Weights of a small mixture-of-experts language model, trained from scratch on English Wikipedia.
Experts: 64 SwiGLU neurons an expert, a sigmoid router.
Below are experts of layer 6 (counted from 0) of a mixture-of-experts language model. Rows are named router (the router's row for the expert), gate (a neuron's input weights, with its number), up (a neuron's input weights, with its number) and show model dimensions 0-63. Each number is 128 + 32 x the weight over its row's rms, rounded and kept within 0 to 255.
Before each expert's rows: "gets" lists some tokens that make up at least twice as much of what it gets as of all text. This comes from a sample of Wikipedia text that the model never trained on. Tokens count by the router's weight.

# expert 10
gets: ".", " and", ",", ")", " |", ", and"
router [118  78 112 116 168 119 156 156 114 120 138 150 119 173 152 126 162 151 157 155 150 134 151 149 148  75 117 144 157  96 142 168  96 133 124 153  77 137 115 125 226 137  81  83 139 235 131  88 153 136 117  83 147 129 115 132 146 152 115  99 136 155 166 140]
gate0 [120  95 135 128 124 110  72 116  87  90 145 124 106 133 211  85 111 170 146 141 125 141 172  96 169 147 132  67 161 146 109  63 110 157 109 186 112 125 116 109 174  89  69 124 104 117 119 154 174 151 136  90 168 149 133 113 148 117  72 132  49  88 145 129]
up0 [ 94 120 122 142 176 116 152 164 148 132 158 125 180 197 142 116 105 148 224 108 116 122  42 119 173 104 146 174 125 122 147 123 127 133 131 107 143 160 108 165 131 117  76  70  63 188  94  38 149  91  63 130 164 127 104 171 111 123 151 133  97 103 163 134]
gate1 [ 99 193 129 189 108 140 115 158 130 141  91 120 152 128 167 107  85  75  87  90 190 151 145 147  89 111 155  87 120  96 159 108 118 169 134 140 158 104 155  76  65 145 158 176  51 122 150 139 125 136  90 142 131 111 130 131 103  73 111 107  94  81 160 107]
up1 [121 165 103 118 177  89 137 134 126 142 148 127 131 158 114 120 144 144 134 121  90 120 176  86 117  96 128 193 184 137 155 164 119 121  82 103 133 107 110  65 158  93 112  96 182 169 158 103 175  95 106 163 110 113 107 178 170 124  97 159 176 172 107 177]

# expert 28
gets: "\n", " to", "'s", " of", " the", " a"
router [113  76 142 117 107 130 122  67 125 103 152  95  95 186 113 145 116 135 112 129 122 161 121 178 147 141  58 101 161 139 118 184 128 108 153 160 117 166 125 100 137 183 165 139 173  81 128  71 115 138 147 125 128  72 139 140 131 141  48 131 115 151 151 140]
gate0 [125 149 106 143  92 112 105 187 159  92 174 102 139 136 115 172 163 125 149 135  78  84 138  94 122  98 155 159  89 101 115 148 121 118 105 112 120 135 133 163 161  77 182 110 105 153 143  85 128 143 111 109 185  67 152 119  79 104 154 110 197 122 143 162]
up0 [159 190 164 108 111 177 178 122 103 113 117 123 163 121 134 118 131 150 162 101 112 140 122 198 158 123 100 189 155 164 129 158  77  72  88 105 128 108 220 189 116 136 192 120 105 128 130 119  90 138  88 203  94 176 112 118 109 164 117 121 138 142 114 149]
gate1 [ 90 119 131 106 183 154 129  63 157 150 117 122 106 153 113 135 203 109 124 152 119  85 112 139 141  99 117  90 145  94 170 191 140 154 209 112 144 152 124 125 117 124 130 198 111 112 145 126 157 120 187  82  88 140  73 145 148 168  99 198 141 121 142 133]
up1 [130 136 108 142  79 151  54 110 139  97  88 141  82 145  40 133 159 147  68 128 140 132 136 103 127 126  87  72  93 124 117 170 165 122 113 148 108 142 106 108 129 107 139 209 192  90 122 153 139 137 157  48 112 124  99 151 125 110  90 173 114 100  90 141]

# expert 3
gets: "\n\n", " The", " He", ", the", " It", "The"
router [157 100 101  97 142 143  94 131 141 131 150  79 119  59 170 174 137  91 148 159 198  73 137 148 103 111 148 185 120  74 116 128 109 133 118 200 102 147 112 140 146 148 150 118 104 146 147 106  74 137 114 126 112 115 146 105 174 127 122 152 154 130 123 123]
gate0 [ 92  97 135 114  70 149 115 183 151  94 126 157 134 124 146 198 127 129 130 104 174  92 170 135 128  98 149 170 112  57 104  55 142 157 100 109 124 143 116 134 127 125 118  84 117 125 109 182 184  51 120  70 168  75 178 136 162 101 123 141 148 117  98 162]
up0 [ 96  66 122 118  90 116 102 129  58 142 153 125  58 109 111 130 119  90 194  97 125 145 182 144 102 123  99 115 170  85  64 136 114 113 141 187 135  84 169 160 153 173 124  89 159  94 167 102 216 100 117 123 127  57  99  86 112 165 131 189 124  72 122 176]
gate1 [127  80 154 205 116 159 103 142 116 102 178 158 119 125 109 155 176  71 148 161 112  65  95 127 112 134 136 131 147 117 145 157 107 105 144 126 138 135 158 145 138 158 123 107 146 179 129  94 119 134  87 154 139 117 150 109 121 137  93 106 160 164 139 192]
up1 [142  62 154 149 123 145 110 172  81 127  70 118 155 139 132  98 206 109 153 128 182  94  91 120 100 130 184  86  80  77 124 130 155 164 140 135 135 160 145 148 133  89  79 120 130 155 114 110  90 123  98 133 132 103 150 157 154  56  94  46 145  88 147 129]

# expert 26
gets: ".", ",", "\n\n", "s", " \"", "1"
router [154 118  69 117 126 149 130 127 133 101 133 136  91 144 148 133 171 124 159  93 124 100 113  83 118 134 124 124 131 141  95 129 181 119 162 145  66 173 142 136 187 127 104 113 173 192 159 102 114 125 104  75 106 111 124  83 127 100 102 124 168 126 107 181]
gate0 [159  80 122  85  91 123 130 134 113  61 147 163 138 138 111  87 177 110  72  76 127 175 116 182 147 155 124 101  91 144  92 166 150 137 112 141 132 146 117 161 112 168  55 143 120 150 130 113 133 154 113 121  80 145  82 119  90 114 127  98 119 106 159 202]
up0 [100  78 174 111 205 169 122  93 126 140 126 124 172  93  67 112  98 113 132 115 147 121  49 128  93 149 162 176 123 188 201 134 109 148 122 164 131 112 118 111 106  81 101 105 147 111 112 141 125 120 136 103 198 202 149 155 149  92  93 117 133  74  98 125]
gate1 [141  93 120 142 102  95 136 162 144 142  92 114 116 175 105 133 133 139  99 155  87 152  90 104 180  85 162 126 117 109 159 130 123  54 152 116 168 141  85 117  89 157 149 118 105 146 125 127 118  66  75 153 125 123 139 140 194 138 119  95  35  96  59 158]
up1 [144 113 161 143 158 121 112 135 142  78 157 138  61 162 172 146 137 114  89 130 125  97  98  40 130 131 108 118 151  92 153 120 140  83 124 131 116 106 110 185 157 105 200 126 124 114 101 190 192 116  99 108 108 111 140 116 107 150  93 175 114 163 143 152]

# expert 31
gets: "\n", "\n\n", "| ", "|", "-", "=="
router [ 96 144  72 163 110 183 113 115 163  95 157 135 147 136 138 208  66  80 140 111 189  90 126  88 115 101 116 227 171  95 113 134 125 104 114 132 132 151 100 144  83 168 162 136 101 189 161  78 114 100 111 122 107  93 126 138 150 148 115 122 183 164 142 135]
gate0 [ 98 132 137  61 184 128 104 100 102 101 130 134 145 156 165  90  78 157 128 188 128 123  90 159 114 110 170  84 157  45 138 114 152 123  84 109 160  72  92 134 154 141 142 138  63 167  95 127  73 174 101 149  88 131 140 118 151 129  95 119 124 121 113 131]
up0 [126 173  80 131  77 126  91 121 140  90 124 117 111 138 110 128 147 109 101 148 172 220 158 131  58 152  68 106 147 138 105 143 119 149 120 137 138 115  86 121 120  75 125 118 201  74 132 107 180 106 141  95 126 148 112  51 151 160  38 187 140  59  94 126]
gate1 [204  98  95 134 139 111  93 103 110  52 145 166 184 154 126 132 134 126  93 194 101 133 189 160 103 183 136  43 119 154 100 120 132 161 128 136 136 163 118 109 125  89 156 187 113 112 106  67 139 144 193 162 184 118 103 170 146 104 146 179 135  50 154 176]
up1 [137  77 139 106 144 153 159 112 165  87 176  97 119 189 182 177  88  87 125 141 158 135 150 135 113 138 116 112 142 138 114 131 147 120  98 142 128 140 108 108 133 124 140 153 167 117 119  94 144 108 144 120 176 134 106 121 157 140 150 116 170  79 144 120]

# expert 16
gets: " the", " in", " of the", " The", " in the", ", the"
router [125 123 152  91 176 146  90 137 177 117 154 134  86 151 187 136  88 103 173 132 190 101 107 148 157 103 125 191  89 119  95 124 163 102  87 166  93 127 165 144 135 179 167 143 109 125 147  85  84 137 111 138 112 121 153 100 134 156 141  86 117 136 129 144]
gate0 [ 66  82 113  68 124 105 115 144 144  95  84 100 163 124 158 107 153 155  97 148 163  77  63 111 126 153 121  18 138 135  94 111 116 164  69 153 110 105 132 188 101 153 113  52 106 119 192 124 178 156  65 188 216 170 104 116 112 109 137 121  97  75 112 133]
up0 [188 115 138 103  46 140 149 111 174  96 142 148  80  99  98 189 158  63  93 137 153 213 185 156 110  94 162 139  66 104 211 153  97 148 185 122  68 153  98 117 139  69 130 213 170 113  69 110 120  76 151  56 142  90 153  97 170 114 105 115 159 167 142 195]
gate1 [104 123 116 184 164 134 138 128 146 160 125  60 133  95 148 139   6 140  53  76 186 135 202  72 182 166 140 123 127 104 155 172 108 135 174 137 131 159 144 159  79 123  91 132  99 121 156 114 108 108 176 147 109 187 125 148 146 143 146 110 114 133 130 119]
up1 [ 95 106 129 183  83 111 120 108 154 198 123 170 188  39 145 155 105 139  91 136 164 154  94  87 144 149 110 159  87 150 178 177 127 203 150 153 106  69 152 181 116 136 180 145 160 164 218 134 102 123 188 111  91 143 143 136  96 176 147 123 105 124 142 110]

# expert 18
gets: ".", " |", "–", "-", " =", ":"
router [145 115 110 132 142  90  91 133 103 156 149 156  92 148 141 154  92 150 179 162 147 120 105 131 188  75 141 152 140 102 140 163 130 121 136 125 134  90 124  84 145 137 106  91 125 136 172 115 101 140 121 135 109 155 126 147 150 131 137  62 142 129 117 135]
gate0 [195 157 147 160  95 126 122 142 128 148  78 118 166  98 149  99 141 137  16 145 147 100 177 154 119 138 139  97 133 189  69 165 152 125 101  93 131  86 105  67 155 139 138 189 101 144 108 168  99 125 137 144 170 149 106 143 163 136 128  87 130 124 121 128]
up0 [ 68 167 120 132 136 119 133 139 147 135 116  90  58  77 140 118  64 122 122 110 113 122 116 116 123 119 126 132 149 115 178  57 148 145 144  96 139 135 164 152 131 111 151 143 123 130  72 123 199  93 109 100 121 196 173 138  91 137  75 125 120 141 146 151]
gate1 [132 101 123 142 198  86 105  90  84 143 135 136  99 148 147 114 159  86 159 112 210 130  88 211  95  93  98 121 102 139 125 143 124 130 137 173  18  67 110 177 121 150  92 121 126 114 125 124 114 171 139  85  91 101  90 139 120 167 136 121  69 177 103 138]
up1 [140  91  95 170 171 124 101 123  67 150 151 128 166 104  90 135 115 140  65 130 169 145 121 133 125 110  77  77 126 169 129  88  85 149 123 174 123  86 112 156 117 118 114 146 129 164 139 136 149 173 144 142  97 109  86 181 137 147 172  98 124 111  90 144]

# expert 7
gets: "1", "2", " ", " | ", "–", ", "
router [131 142 115 132 149 119 117  82 107 121 124 120 136 159 102 132 113 131 118 177 109 142 147 145 101  96 166 161 136 143 113 164 139 169 102 143 157 143  98 133 148  99 142 175 176 186 124 115 105 165 138 147 134 146  71 102 159 110 125 110 196 152  82 169]
gate0 [118 164 153 159 149 120  59 131 166 156 118 107 145  86 146 112 119 146 100 122 119 141 157  90 144 139 145 101 154 136  75 110 124 124  69 128 105  36  95  94  82 128 112 127 149 123 179 113 100 138 117 123 167 193  96 103 164  98 196 112 146 123  66  67]
up0 [147 128 134 121  98 144 115 157 128 116 149 183 123 117 108  95 111 111 113 127 122  72 158 160 124 122  99  68 131 102 151 155 171 167 107  84 182  99  90  77 100 116 153  87  51 138 100  89 114 127 132 134 117  88 123 112 122 118 126 146 109  58 116 109]
gate1 [107 129  72 144 165 135  77  96 135 150 122 136 100 118 122 121 126 110 160 156  95 145 126  92 132 137 158 121 139 176 104  46 115 110  90 146 100 103  97 131 106 138  48 155 146 158 115 146  74 132 121 136 134 180 197 154 136 178 130 150 135 110 146  86]
up1 [200  78  88  81 127 139 191  65 153 106 163 136 118 144 112 134 111  87 148 159 117 129 210 135 171 110  55 105 116 129  63 126 122  57  59 131 153 158 108 154 144 155 107 168 107 150 136 126 108 106 126  40 168 102  82 135  87 134 137 180 115 170 139 138]

# expert 1
gets: "\n", "\n\n", "1", "%", "ical", "ple"
router [121 104  89  86 106 116  92  89 128 115 153  89  56  87 146 183  96 139 209  92 181 153 214 119 123 153 143 153 143 154 155 114  85 127 211 142 122 140  89  58 172 154 150 137 110 157 134 100 155 145 122 163 190 119 151  80 185 143  73 168 191 120 124 127]
gate0 [ 58  16 118 107 127 179 116 123 114 139 192  72 114 196 108 225 134 134 157 122 125  84  85  88 121 150 144  79 132 129 194 101 206 121 175 118 110 148  81 133 160 108 117  45 108 130 187 127 146 136  84 139 132  78 125 152  95 149 135 152 181 130 127 106]
up0 [213 118 143  96 123 139 149  94 125 103 125 185  74 168 150 163 170  65 181 106  85 152  96  88 120  58 120 146 128 145 174 118 132 146 129  65 170 166  95 179 136 110 114  98 117 163  58 124 175  96 144 124 117  72 132 134  86 168 192 138 165 165 124 108]
gate1 [ 99 130 149 128 130  75 140  99 160 102 123 153  52  54 114 152 103 127 138 103 118 131 131 115  96 124 100 113 142 155 176 145 137  90 215 174  98 116 113 176 205 117 163 105 146 104 160  75 140 162 172 129 100  80 203 120 177 153 193 152 156 149 216 139]
up1 [165 183 133 147  64 104  83 143 100  89 143  99  88 113 145 195  91 169 157  77 147 154 186 113 142 167  98  46 131 124 118 121 151 164 157 169 100 146 116 128 196  88 150 107 114  43 139 112 100 134 151 104 134 124 135 153 112 134 144 179 131 125 113 122]

# expert 29
gets: "ing", "2", "s", "ed", " is", " was"
router [ 75 159 113 158 139 165 122 146 123  93 171  99 115  96 129 154  72 133 144 157 148  99 120 153 173  91  86 124 127 145  81  67  97 127 138 141  75 103  73 160 174 143 146 137 137 137 171 122 121 157  98 137 144  94 146 135  95 141 149 137 166 110 135 138]
gate0 [119  89 134 119 131 140 117 120 150 188 146 143 163 173 133 138 146 177 116  64  90 146 181 141 153  81 131 196 155 146 114 126 141 131 194  72 123  94 132 113 139  89 159 130 126 101 128 141 120 127 143 177 109 117 111 161 127 136 139 106 110 129 159 133]
up0 [134 150 146 150 144 160 144 151 128 128 107 167  81  79  92 108 124 120 122 149 146 174  98 149 109 161 125 108 105 126  91 115 134 183  66 125 103  92 195 154 138  79  83 194 139  75 107 120 134 124 137 140 105 183 119 154  98 177 158 145 135 122 186 113]
gate1 [114  93 101 111 154 139  99 101 137 119 173  81  84 123 159 138 129 136 156  83 168  82 164 124 160 106 140 177 145  91 115 167 141  69 175 159 125 127 107 135 173 135 137 146 106 153 168 120 107 174  94 154 176 149 111  91 172 148  57 102 176 132 131 170]
up1 [ 70 120 155 167 146 144 119 126  99 111 112 119 103 101 144  67 185 158 109 114 116 126 178 115 176 109  72  90 107 112 120  86 143 106 156 105 174 134  90 193 159  84 107 110  71 110  98 116 156  99  96 154 136 128 164 110  87 130 132 133 106 106 178 123]

# expert 9
gets: "\n", "|", ":", "-", " of", " by"
router [118 102 109 111 142 147 182 115 121 137 209 105 144 187 127 171  85 115 119 184 161 143  85 141 112  73 124 170 118 154 138 122 112 135 139 116 153 100 129 155 125 142 118 131 106 148 134 117  73 125 115 143  66 122  75 143 142 169 129  88 114 172 118 125]
gate0 [144 152 143 122 150 129 110  82 100 108 135 199 115 124 169 117 117  77  76 148 123 102 114  85 106 136 161 149 179 120  76  91 118 147 151 151 113 105  99 135 130 112 160 181  95 168  68 118  81 112 118 121 123 183 112  70 105 145  86 115 140 122 131  94]
up0 [176 141 181  84 172 156 101 111 140 159 143 105 126 112 140 154 135 147 128  67  89 127 173 122 117  93 131 161 111 128 142 102 124 126 166  98 139 118 102 120 131 160  91 170 165 132 120  77 102 129 181 118 171 112 126 165 136 185 134 209 226 136  93 123]
gate1 [149 116  96 119  99 148 124 166 133 136 133 163 140  63 162 148 130 138 117 159 134  77 113 140 132 134 204 166 117 165 116 121 129 127 141 129 111  73 116 127 148  45 158 110  85 106 102  80 106 108 132 153 112  41  70 114 139  81 121 149 137 134 105 172]
up1 [197 147  42  85 140 130 110 101 143 108 138 125 191  24 115 151 102 114 121 155 133 142 162 106 167 112 137 207 136  94 179 102  99 151 113 100 159 132 124 108 172 104 184 109 120 121 136 115 110  93  82  98  95 142 102 111 104  95 155 101 163  79 100  96]

# expert 11
gets: "0", "3", "2", " |", "1", "5"
router [101 118  85 115 149 117  92  86 118 124 116 140 113  95 149 168 166 135 130 140 176 164 131 158 129 144 116 173 116 144  93 124 138  80 138 133 122 116 101 117 152 124  75 159 154  90 105  67  97 149 151 151 124 114  98  90 116 155  95 132 137 114 130 120]
gate0 [124 126 116 186 123 175 126  87 120 104 116  90 147 149  99  78 104 159 130 157 138  97 137 136 121 124 178 130 137 110 113 124 107 143 145 170 156 123 130  48 115 122 138 158 117 137 126  68 140 156 110 130 149 138  86 148 231 118 120 116 122 132  90 139]
up0 [134 123 110 120 117  97 113 111 142 127  82 100  95 153 107 151 124 118 135 110  73 121 149 105 116 127 156  77 196  98 124 145  98 152 179 126 117 240  81 132 142 146 102 110  89 174  69 187 124  85 125 101 174 177 111  96 138  69 140 162 124 142 144 136]
gate1 [113  95 105 129  46 133 126  54 149  59 108  94 122 144 151 128 155 104 114  75 152  99 102 134  95 148 162 151 123 120 110 168 102 139 150 140 112 168  93 135 161 127  88 123 141 118 125 121  66 169 107 131 156 152 154 116  77 136  62 136 133  86 125 159]
up1 [111 130 100 132 130 124 121 115 114 182 105 153 143 127 124 136 185 105 129 137 146 155 140 170 111 114 131 100  91 119 160 147 118  85 129 134 154 131 190 143  80 160  82 147 154  70 185 145 111 104 138 106  71  86 159 180 146 151 158 109 116 173 111 122]

# expert 14
gets: " | ", "1", "2", " (", "0", "–"
router [181 116 134 152 140 117 130 170 139  98 108 150 121 199 171 131 157 128 152 133 188 118 139 116 127  69 125 148  88 103 106 157 141 127 110 138  62  80  71 105 136 133 159 129 143 145 185 160  59 152 111 137 138 121 126 148 162 108 104 116 153 135 111 165]
gate0 [107 144 162 102 112 118  97 111 148 133 154 150  82 159  96 109 120 170 123 138 106 168 164 141 160 118 134 145  92 119 131 126 148 121  92 166 155 152  44 167 142 163 135 142  88 154 105 145 129 164 134 138 151 149  96 113 201 128 167 140 125 169  91 131]
up0 [186 131 113  91 139 131 199 150 164 116 146 182 102 186 115 134 117 110 133 114 114 173 142  39 226  91 116 127 116 149 155 120 120 142 127  77 122 153 117 131 133 146  88 132 117 147 126 137 120 109 133 120  57 175 139 133  83 104 117  90 151 120 154 119]
gate1 [ 70 137 115  73 192  70 115 127 154 123 131 103  81 115 148 169 111 110  79 150 171 111 171 129 118 141 192 118 129 154 163 112 102 200 130 177 140 137 109 139  94 158  94 163 158 134  88  87 115 106 122 116 176 158 174 108 120 115 141 127 184 159  86 161]
up1 [200 121 133 116  94  76 120 148 161  80 127 133 128 112 133  92 101 114 144 154 119 107  95 136  72 125  84 109 119 147 136  68 128 114 158 106 100  73 201  86  88 155 112 129 138 152 151 116 141 117 120 113 136 149 121 106 149  98 106 123 103 136 132 149]

# expert 4
gets: " |", "0", ",", " and", " |  |", ";"
router [153 112 115 125 124 106 135 140 102 128 160 131 128 116 147 178 137 151 146 156 145 146 119 177 106 150  95 138 107 121  91 155 101  94 148 156  87  82 120 153 163 107  86 159 138 128 152  83 138 144 115 137 105 121  70 135  96 126 115  87 132 161 122 145]
gate0 [160 116   4 177 176 131 114 132 114 122 139 189 110 104 116 151 184  70  99 167 159 140 135 146  99  97 131 166 147 126 134 103 142 120 151 139 105 105 140 135  83 115 206 113 122 146 151 115 163 151 172 157 129 134 105 122 186 193 145 194 148 120  51 136]
up0 [111 135 121 151 116 111 146  76 144  83 118  86 117 120 208 143 127 220 118 169 137 120 115  61 115 109 147  63 110 183  17 136 146 136 177 195 139 162 137 109 189 175 114 216 138  47 147 131 105 169 136  94 108 127 120 154 140 139 131 159 130 130 120 168]
gate1 [149  97 119 150 148 140 105  96 132 169 113 146 156 177 158 126 142 158 105  88 172 177 132 129 145  77 180 149 154  80 110 114 129  82 117 152 111 132  84  73  77 130 120  93  94 163 121 128 144 142 135 115 165 112 171 119 203  73 177  90 181 146 144 126]
up1 [ 84 136 149 112 187  66 120  86 125 132  59 130 133 142  47  93 195 132 191  92 168 115 158  80 177  79 154 131 120 129  96 153 142 133 167 114 173 144  39 104  76 120 160 131 189 134 151 174 105  78 159 112 121 164 124 172 149 109 152 115 127 114 183  98]

# expert 24
gets: "a", "u", "o", "i", "in", "r"
router [108  96 159 123  99 158 108  62  86  98 181  96  71 135 112 132 111 148 137  97 118  96 148 178 163 156  92 133 185 117 139 127 130 147 158 177 143 113 142 138 169 124 157 119 122 179 159 162 133 227 132 114 153 194  69 118 145 141  97 100 143 151 136 140]
gate0 [ 91 152 121  92 130 155 111 139 136 187 144 102  93 147 122 188 135 115 168 119 118 154 119 141 109 121 145 120 185 116 140 100 215 112 159 100 147 140 128 172 110 104 126 128 121 139 139 145 128 137  99 139 130 203  88  61 122 132 127  58 166 106 125 116]
up0 [166 138 149  86 182 157 167 162 129 165 128  96 157 142  99 156 122 145 135 160 188 185 101  88 158  73 142 153 127 118 114 100 101 143 151 174 154 160  76  49  94 132  92 165 151 138 142 120 131  48 132 168 124  97 122 141 155  69 156 135 134 105  96  88]
gate1 [209  76 141 134 138 156 105 129 150 130 124 115  98 105 131 184 107  49 112 108 180 110 171 152 150  85 152 137 108  79 180 150 163  81  77 189 161 182 120  82 105 139 141 148 124 152 183 124 111 169  98 134 163 101 118 174 103 198 198 136 101  87 174 128]
up1 [103 173 157 120 107 148 168  98  73 137 155 142 146 145 188 111 155 137 179 170 129 171 118 166 144 126 131 134 162 156 122 123  98  97 166 150 158  74 167  90 135 103 141 106  82 174  72 111 106 114 131 116 103 119  80 101 123 110 118 102 151 235  88 103]

# expert 2
gets: "-", ":", " |", "|", " in", ","
router [141 132  75 124 170  75 139  99 160 113 176 122 174 143 157 162 137 121 139 108 113 137 190 139 169 131 215 162 134 170  94 209 120 163 191 121 125 132 134 112 115 172  93 140 105 134 164 150  98 144 145 136 153 151  88 108 123 185 117 104 120 167 165 120]
gate0 [ 38 151 169 135 107 137 146 139 108 136 123  68  95 149 126 101 114 157 128 171 151 165 151 137  94  84  44 110 168 105  90 109 146 129 172 123 120 154 155 143 108 118 111 172 157 154 134 110 142 132 184  82 105  81  91 134 101 157  95 138 102 108 124 157]
up0 [162 150 172 143 122 158 106 128 170  93 170 120 144 126 129 149 104  97 170  69 163  76  65 146 114 172 141 126 137 119 144  88  99 144 126 106  90 101 135  68 154 128 111 148  76 116 127 136 131 157  91 152 157 115 163 136 138 140 154 109  87 104 149 140]
gate1 [148 136 133  70  78 154  79  87 135  80 126 147 138  95 113 158 107 124  46 140 172 130  98 150  75  96 129 137 112  87  77 160 168 106 141 132  68  99 141  82 164 153 178 152 118 117 112 174 152 177 155  98 146  92 124 110 160 115 112  87 130 172 138 155]
up1 [154 114 145 147 173 127 141 199 103 151 146 134 104 168 148  62 137 142  82 160 133 142 156 124 121  87 169 128 191 173 147 158 106 125 101 116 171 227 104 149 111 141 108 141  87 119 158 124  94 136 100 123 116 196 131  90 108 131 180  86 130  93 124 158]

# expert 8
gets: " |", " | ", "==", " |  |", " (", ";"
router [150 180  84  68 118 113 134 102 146 137 122 140 125  91 132 120 132 167 144  96 116  97 152 119 165 104 109 143 118 153 130 168  76  62 149 144 114 110 112 139 179 126 115 108 181 185 105  73 109 119  46 116 146 118  82 119 127 164 100 146 150 165 172 115]
gate0 [120  58 134 114  80  79  66 120  93 147 154 144 106  80 137 138 160 121  93 164 134  79 121 128 151 103 122 130 130 174 136 184 119  50  96 208 171 123 158 125 131 143 109 125 163 159 119 124 154 159  86 111 147 131 140 127 170  84  77 153  97 103  98 129]
up0 [118  68 152 187 144 120 140 148  97 169 153 158 134 128 159 122 108 185  98 124  78 134  87 131 138 113 108 105 178 196 123 141 125  99 103 154 145 133 139 146 104 131  92 153 167 120 142  83 175 130 115 109 131 127  98 128 172  42  85  85  99 186 112 100]
gate1 [127  97 125  61 120 124 141  82  90  91 124 147  49 176 140 179 138 137  45 136  95 154 151 117 179 136  77 105 153 175 129  95 159 100  82 198 171 125 104 109 166 143 125 177 180  77 153 122 131 116  66 147 158 157 151  82  72 146  72 172 142  86  96 161]
up1 [118 118 136 169 109 126 111 114 132 136  87 143 119 127 114 121 186 118 115 109 133 108 119  66 111 134 184 141 148 179 158 169 169 113 108 147 137 161 139 175 132  93 154 132 182 160 105 138 115  89 127  97 171 172 123 132 134  63 125 167 149 147 106 128]

# expert 20
gets: "5", "3", "6", "0", "4", "7"
router [144  96 144 144 139 113 138 118 177 127 132 101 143 110 115 153 141 100 127 173 192  93 141 186  74 151 169 143 107  92 104 204 122 101 139 137  68 127 126 112 124 173  98 135 156 115 144  82  69 118 120 177 175 129 123 109 138  73  94 130 167  95 106 104]
gate0 [187  58  87  99 161 105 153 174 171 158 142 100 169 120 153 194 146 120 120  86 158 132 152 179 125  65 117 105 106 100 154 160 108  82  94 143 133 122 121 102 100 153 168  97 121 148 106 126 143 169 129  90 167 156 142 156 120 165 149 168  69 113 181 111]
up0 [131 107 108 108 157 103 125 134 142 195  81 161 150 124 163 153 183 131 141  89 122 123 131 127  92 109 106 177 170 126 134 142 104 124  75 139 150 129 153 117 150 119 149  84 185 109  99 108  82 159 128  98  69  97 137 120  87 120  53 187 140 103 186 114]
gate1 [119 126 126 104 110 100  99 145 101 114  98  94  97 140 153  92 122 119 121 143 101 154 119 137 177  98  96 115 143 138  85 179 145 159 152 151 119 121 151 144  97 151  69 169  94 139 173 145 116 134 123 137 189 123 123 120 128  97 114 103 181 137 132 154]
up1 [ 79 100 149  84  98 120 155  86 149 132 159  97 153  99 159 147  73  93 142 158  83 115 124 113 139 105 162 168 144 106 167 114 123  88 172 149 153 133 152 151 166  77 152 124 170 103 110 101 151 120 151 104 108 122  94 100 156 158 103 124 112 133 105 135]